From a checkpoint of a small mixture-of-experts model trained on Wikipedia.
Size: 10 layers, width 128, 17.2M parameters.
Training: a variant of SOAP for the experts, 380M tokens.
Below are experts of layer 5 (counted from 0) of a mixture-of-experts language model. Rows are named router (the router's row for the expert), up (a neuron's input weights, with its number), down (a neuron's output weights, with its number) and show model dimensions 0-127. Each number is 128 + 24 x the weight over its row's rms, rounded and kept within 0 to 255. Numbers have three digits each.
After each expert's rows: "comes before" lists some tokens at least twice as common just after its tokens as in all text. This comes from a sample of Wikipedia text that the model never trained on. Tokens count by the router's weight.

# expert 4
router:160084151150087185161141118163109146138107101167117126118126152113116149114139075117126168115143173148174125132100092118124132099112154125116147095149127083104151139124120120124122137100091150124111115115159162099141118171080128133093120155076140123152137128171092123150119143131146149110140105144121149136119099136105154137108171130117162136179127098139105090118147112176110115136114
up0:110087143133102184128078148175139148114050110141083159124132130117088150115138130140151145081116135133119128123104132104098127104161137124085127129176123107127109093118116143154105154109110135143147081126108135136139137164102121136113152127125167124105097107157146129109131091133125143106135125134145140103122143132068144116111135118091134144137107098093119125178127094167116098164172
down0:142126132144136116130127152148141138196120128122145081133118166083122162119115112186102142130146117138143131152108163134100141085123140109117140160158125128120127158138110111131127129129149083126168143109127123120109121118130159114143155128156077136163179140127133132124091125142138168116226122127122157072099149121105092152143146133122116133133143132108122132139128109106078068143147
comes before: " ", " first", " own", " father", " mother", " son"

# expert 191
router:142108155143131158116116164132113094115154143125121145119102115132114100116113086107136116102145112156139118125065130156131130074129096153127124125087072108087121152140123098094141131118143108126162125171112131170094161129146170141114130155167151132113134152153155128149141159130117115179109119098123165112092087121160123092128115086134111149159111119172144100101125100148153157113172
up0:116156133129113113129087157086128145151088145136126177124155127072117115148131151109120160137163128146157141109130151127151125171109113135147136104109134103120117157125180090105124163136126133155073122155104111123108144112128114122160133174123134126132109141141155115166135158179174104134137121145098137122089102144138086130122077092119103161103154085165110126103128100092113119113175
down0:128119102148099127121124146171119127145125129113141152122133101131114131135127124163140117096147164107130134156109138161155102117117092085134128138127075118100157180157112105122158097150162129127096140147132132189098141119114139137125093130135148152123144103111139072141134151083158052167140150112114148133116152128142087179177156083129114088134104149136115141152122129166129120155117
comes before: " a", " the", " an", " \"", " first", " well"

# expert 98
router:136127149124151140137150103131121145107090162191147171117119167149164137150090123156159133104139078170134098180100138085155137157090143101120133085112116100141121150123111125095120082133062100116146118142136145108114134102162153111104097126119129144104162172144119093105118164089150150145128099140138106123101155152125101173139137107146147112128121118117123120136117116121129109121094
up0:128134128124132153111134148141133168090102146097138128166118168112114143118090157122138149130116121115164080140149137098189122120144116114172121098105137108156153126139142113123161088112132168149160133147138111118157147119096124112148107077130152157138185154128124076104132107083108105108127141111127158141128144125151095183152107076094176115129146097117163135148156133116118159138127
down0:144088147154114150148086127116162142108139116128128145138126131104138130142162098102165128100106139117174105123120146100163119089107125077168099119114100127154095139128166095147141160101100165100171112121128119108116103138139123118119136153117104148125113158116079103114109084156115175118168141102114176070087144113158109148155118132126140130129132134109147119087123122146180163142131
comes before: " ", "---|---|---|---|", " Win", " Total", " Los", " Turnout"

# expert 75
router:099137105142146148123120092095108080163134139095109110117143127137143129136074106132105099148149119117099084131120119112156138120115139119111124110105141148115157087104090100104113160097078124102114112135137108144135114121156135125105093106129058108183101122078105073121121136088110117105111120115094124144138172116167117078128103161131127114144125145119121105101166115170110147126120
up0:121142122149152146150126148126137100156139108131070108115089148098153157123132079132125105129132121113131132143117118111184127126120148113105167121126150124169142096128120147130157104125116160122106136114163119174136159126124129111122110099096154148167130158120119156075119128156156096098112129045111109151191134105156134122116154117148160131147123158117119146099144181116139182100132
down0:123171137124144107118134155149095107155082125136095086129107127127171174157119153149121132163134119092192135139147101106126092093141131135132142137169101135100105104124106113136117139103130066096113134153142100151139149088146130119119127169097096145130107125073110133113124125117092138104085140157126097090138146142128138167174140120151132117088102107144150149108154127164111133155106
comes before: " of", "ing", "ed", "er", "e", "es"

# expert 90
router:079125145072134129102148138129090103150125145147142139140153161134135151105145175121107152138099166162137128112089138094181094120143140174161111126143129127100099125153137132121150109170130146121100143130107098096117090148164145108152136158108142141107116146163137092151099113121116117121166099136160109148125131120122195108125161142116100158114157173103082119091141133116112102147121
up0:130144128073133161097140154105122167130109106134121128132144140118096138118135172112112141136110112066123142119139124139123117114128144158117155100161117105157110103159098107141138108095144132152095095125126078137118136119163091143111103108124142105131137110121133112133146155058151125149115181169148118131096087101085113135170137140161097154098116201127133134106130164119107108104155
down0:118114146097086124124117116124107122138166161131125132145171115113145133077140164152095103138099152135133143148102075099168101104122149121148147106134122127094145147124158140120107142162093129138119094125162135168106136112128124147109139127130102067089121154115127143138102062130125134194117103100104105134145098112144131108107109134156092097139113140107071101154109080117119112134106
comes before: "1", "2", " |", "3", "0", "4"

# expert 177
router:134145161168145150111177129149140128134118147163132095119100200163131119142112144119149154105120139152139119151128159097136144171103144114119101114139114130118101160134154102109123133094106098103165101161107139128091103152093150110135101148109135174144175144150141122091173143138123151131141115119171123112077112137173137140191156146110115142102136095128121076131103108146133124133126
up0:149105147175125144116102117112100133155156171084132109118109128131138149147098119148092101150089148172145151165135115149085130095132116132117144085114124145142119106120155108118105097191116177127134153110144112146111126150102148135146115158136150145093131162111096132130144091168123118097119149084086108116165168116107121092118144067103144149152108106142162120114099122128115127138096
down0:151152120088170126140153130125174145130130116145104135108105136127135157123132183134150145120134110114118110122088189170114106096139162126107097143138141117176134130119118146179127108124119130154093125169134096152112163125125101128083130092147098127089156133066159124148119149109117141112112142175144144170128094156138135120135153163075095119129132104115108136140154171141140132096097
comes before: " ", " first", " Win", " Los", " same", " Year"

# expert 186
router:149138157073129128130106152160088106126150100113148097129129121096148170131158111159171146138111144152114092106092141111157152092171116120163123142134135154105134149137172138163122104136145180113116158140153110109099098155120158117143116126120151137125099121136111142092108098132140112132160121112127079140096101104118162084110119144089100148100145129170110085101155157139142147083139
up0:099129137096114101143113115118144167066127136162122133080138127144113038178158147103150129132116171125101119095126114129116134125118152153126099118131124133150138108106118139146122096126098083140084120140062137149144110104131120145155125118149104147135055147080127103148162132143136152141136129124127134132145144112132151194101137127133173126160153143119106138131135119152113137132110
down0:117067099126135116176129147112092146136116117169088142074124114156122027170110142121118081125083127158123161124163091132083112132117130103104136126095109127188125101124131153085113159106138120137118118126125129151153131114134112164134104155115135146099093148115137157092124159124122147121145128133127155131148136128129104175132139107146112134134126105137121140097112109104118132107151
comes before: "1", "2", "3", "4", "5", "al"

# expert 3
router:136117070098108138142126092102103140146159150162114131115156151117105115126128096114124170147151173097097135127126147177108134122139088107133125104114116173101160115115121110106138154147080103107134166111159112143124115075115113117108110084121121120128125100164123105108114143159110128110144084148114154133153160125148140093112140172135160079155127178134091146152149146165094143150130
up0:116124146119160128203163136136123162130121146152119100156135164167147112123122150124154122166131147100147132172129142113098151152098126104088101125148176155128117127138148146154041141142101129157081101117083144073104130110126133159130135114142120096179137135130131103146148125157121119132154100115110132128115144151116112122154116122113145129122110134164082103140106125173106117167114
down0:105144119112122183149122090121129132091081085141123178138165165147140145113136124100123135104097136144141114161083166133152111154091111112113144161093126152115152161128102123151101074125122108116146128129127131134124116156142144140134119148128119145111083133094104123077121126141093178154143143073150155103108117112107130128105104169104141126140129131176104121117164138080141124102088
comes before: "s", "a", " to", "y", "o", "ic"

# expert 53
router:142090150161122146104143121139135096128157112137144150129168144124125133111128158100132109110137148144139086161068113113136096109123150162126122141106162099084098110132144114133136101158128127145138096139117108145154119139104126136099167109153099100103096123092152096147129174107109130163128143150084152114115101127153134111113123102153159103164114121111118055121069087104118100085148
up0:172129132131120091156091109109157117116080102133123163147138122123121162097110150148130138150154153115123093155078106156118114114126123126142139125149155064110130150165076158151114121150147144125117100173107160145134133094079140094078127110119112126169159124120132142121115164089142161167115102122135138128149114101152145136140124109089100112159122108100115128107137173160153129084119
down0:168110127149117163160135134085138124098157140123137132152121107086097136129154114162100150113105116115115144137157140149132140149174104178142109122156169131107086115103107154127143095091207133088078121104107145134133079114164141140119121129166093160135132113117134150104137155131124168149141136135130115108138131148074129081123131112138148115155150125148117120124086115086141089111122
comes before: " of", ",", "s", " in", " was", " for"

# expert 29
router:116136127119107115107124093099108083120147138106117147159107117083107180094141155130131107100133153137099091156098118095106129088112147092141101142092133182130115077121111098084112121151108128101130108132101119147156158169135096155122165118139090137124118133089124116082158142158103130116102127131100158147139139087132126145133097111162169133108090136098101114101138093137104156114114
up0:116134154164129123145122128134127142125161121181110121124138154143092129147155134140123130144109100094185150138157121132110144119123143152123120122139144166088084114109099176105133161113126113132111096103111133137144114168161153108113155128127204201119111168146102166137107125115103116137164123093115117166144150140091108108135112119112099161115149121127152144133107124145172143169175
down0:112094122145120139136116131149142141110093134140152157138135124140137101127126112114112166162144149109122214137098124100098127125138087138129133098152128085079133094141123174169173110138105128191140131113131134115165089184138161121112130145102149061160104143150150137144107144127112138142130105137154089081157097141139105152120145148148134125146112101129171134139137141122118129129109
comes before: " of", ",", " in", ".", "s", " was"

# expert 152
router:130145088137157196100095111153107141135128165150122145139145109105163125141106129131107145114118174106134131155151147095119133133155149130112159136104146124115099150146110129129131113154144092093159143108065109139148136091173151146134106144148115099106098129151125120156100136096092150143093133180079130102107184114135114117170103154117166120127105103120105085163144128124130159142124
up0:110167086111108154121117120156135115108128109158132096109112122128086170149109150156148146126115105131133108112073154115115154171190060106142122111117125105132160143137169130127146147144137132108138142110083139131121105112172108115116113104115150128126118157143180141160142137149168118141154119168103137112113102120121155118169120143106141126139100145104154141154092128139170165078169
down0:070120129155154102150166105122136164138140132129132101156143123196103140123083107123114122133133119080119115098105130152086150135130099126131117140119147170143107144131091097155127103135150132122106129127104125135129146137155124122128142146157189170115108113192130120138112102121102095155119170123103164123147131183099097140081087116120136142115070104132130111122138123106152119145087
comes before: " ", " \"", ":", ")", "″", " to"

# expert 6
router:110093096101138116122105075137112106109124139140129157152137161120116130118136176119123130112111155141127107104127169099175108084154161141148153096146130143124161134080137118076117085109112105150079145122129115134143091128143105135144126197125106106141123175154134126131088092155148142168149149163169128131146121104131152135145136146136114097148133164113124084110155146141104108141085
up0:150092151168103133123166118135107116136127138129133113148122131099200132113106129149140120157124125146112146138136182150138099105134149148106089112120111158138110125150152116096113160093109130165132123120115113153096084084138094146135131130120115141114109123119151153097122109131098074093125095155150103128105156132168135110143136133059105078127143160112151151089120159111155105112072
down0:137141125186134146124120145175133091133108150116089110128112141118132160124141122132125126124116153168081131128140095108143136140084125126151134118156141152145186137101175118071142182121110143122087106051097104101126113127153112152130163123170129122154160154133138183120116120144153120120131105141147088109091137108120141173137132095136130101148151106123118143113084145113137112114102
comes before: "1", "2", "3", "4", " |", "5"

# expert 131
router:111103110141121095097138094118121095151088144128112147156098147078101114137083178114170123151138137116122087167135133101131137068132161167124122117139145145118103070116098112102171137140098116117059158139123117130134107119158092142107173102108110131104145170080123131160144124117127150107109143112119131130167108148138144146148112126149113122127125138141115135140128156085093105157127
up0:125158150128121139129156122146100053131079160104143166089104130098129133089125151130172139093110110138115128125110118124067139139092110132099150188144143135137127125126138160131108137098157147140178115136154094101109126115133077164157121149146142090113107119112152116134122105156103120162123132158101179096109142155117141138145144114121123078118138163120148138107095116104111104156135
down0:113116141154152110102124108132154109154129129122133114179155110091157100127098144152109135115154107108097168122125105129098162155092142193117112116124155124065128111140132162139113137085122110118098124125128138150136105117133122158107098096119107112124149136123177143170146109145103133132097135139099109128148135190131096124144165099161137146115094096157107148102149122195087102149137
comes before: ":", "\n", " /", ")", " (", " of"

# expert 188
router:142103124120081139119146098121086108095127086114098078143116114121091132101120133122110099117126144170124080170080134091187140119151136160107106125107159107102153095108125116115111088166107097127118102142086119125113125173125133139111132133093070109182112117136126099119113154119123150162124147105079156138113145104141131124145135137150154095125145133117150101147144127129103114094098
up0:125140099136159127135103131160130121161128115131130126119115147147134162148114127137156174148130114119118156132108121080131149089145096112134090125144197140155157172133124102122076130165158132155182166111129127151132103136156110120130158108128139105105132097107109080145167106133151143108136145163112161186084138146167112156106112121144161137153082096168144145137129134137140125091116
down0:115161139114128120144135115137124148120154140123109139145157094102126106097103113096107124154096136089126152135126105112150117142113137118105130136115108136149104127105133127133164150081122114127078144159121114126166109105135071156192113150115121166136148087175130148136185118136163091099122156107095097103138155165066120117133119148111091175152159113102109128154100103127116112153096
comes before: "s", " of", ",", ".", " in", " for"

# expert 130
router:126090132116123163106124111121116087111103138148122164128086109118108126112120095129132116115135108147124096095071128151186136138112100139149075104100121110133092142149133083094110133098146124182135143137104091140108131122133130151119129174160136126143172171157158170162180121113167114119089151105129110094112121131120152127129115134104169163139132138168135136116137094137158134091153
up0:146112131093142125148082124154159143113100129112117119138096141125151147133158103089139131128137172208131133125093109121121151110170114172128068131142126173140137102129122167134117170127123175110116125130121148149084100108137106132110148100124108109080125112086101096088164152127139133126106141139149140129149066119124150121134138138167110134093143124118097147172131133168106137147151
down0:132105142123101083130112140124117148114144144185140119155079114139089110100140146112185140138101146092165113118121131162096141123161166122163121112111142133130103116067095129092096125103095118134093154147131114129131116120167109142154160144117100102140139153135086135107118110091085150120134091119117120110114145121102142135153154122091127099088126149166141055114104128123115113106109
comes before: " the", " a", " his", " by", " an", " her"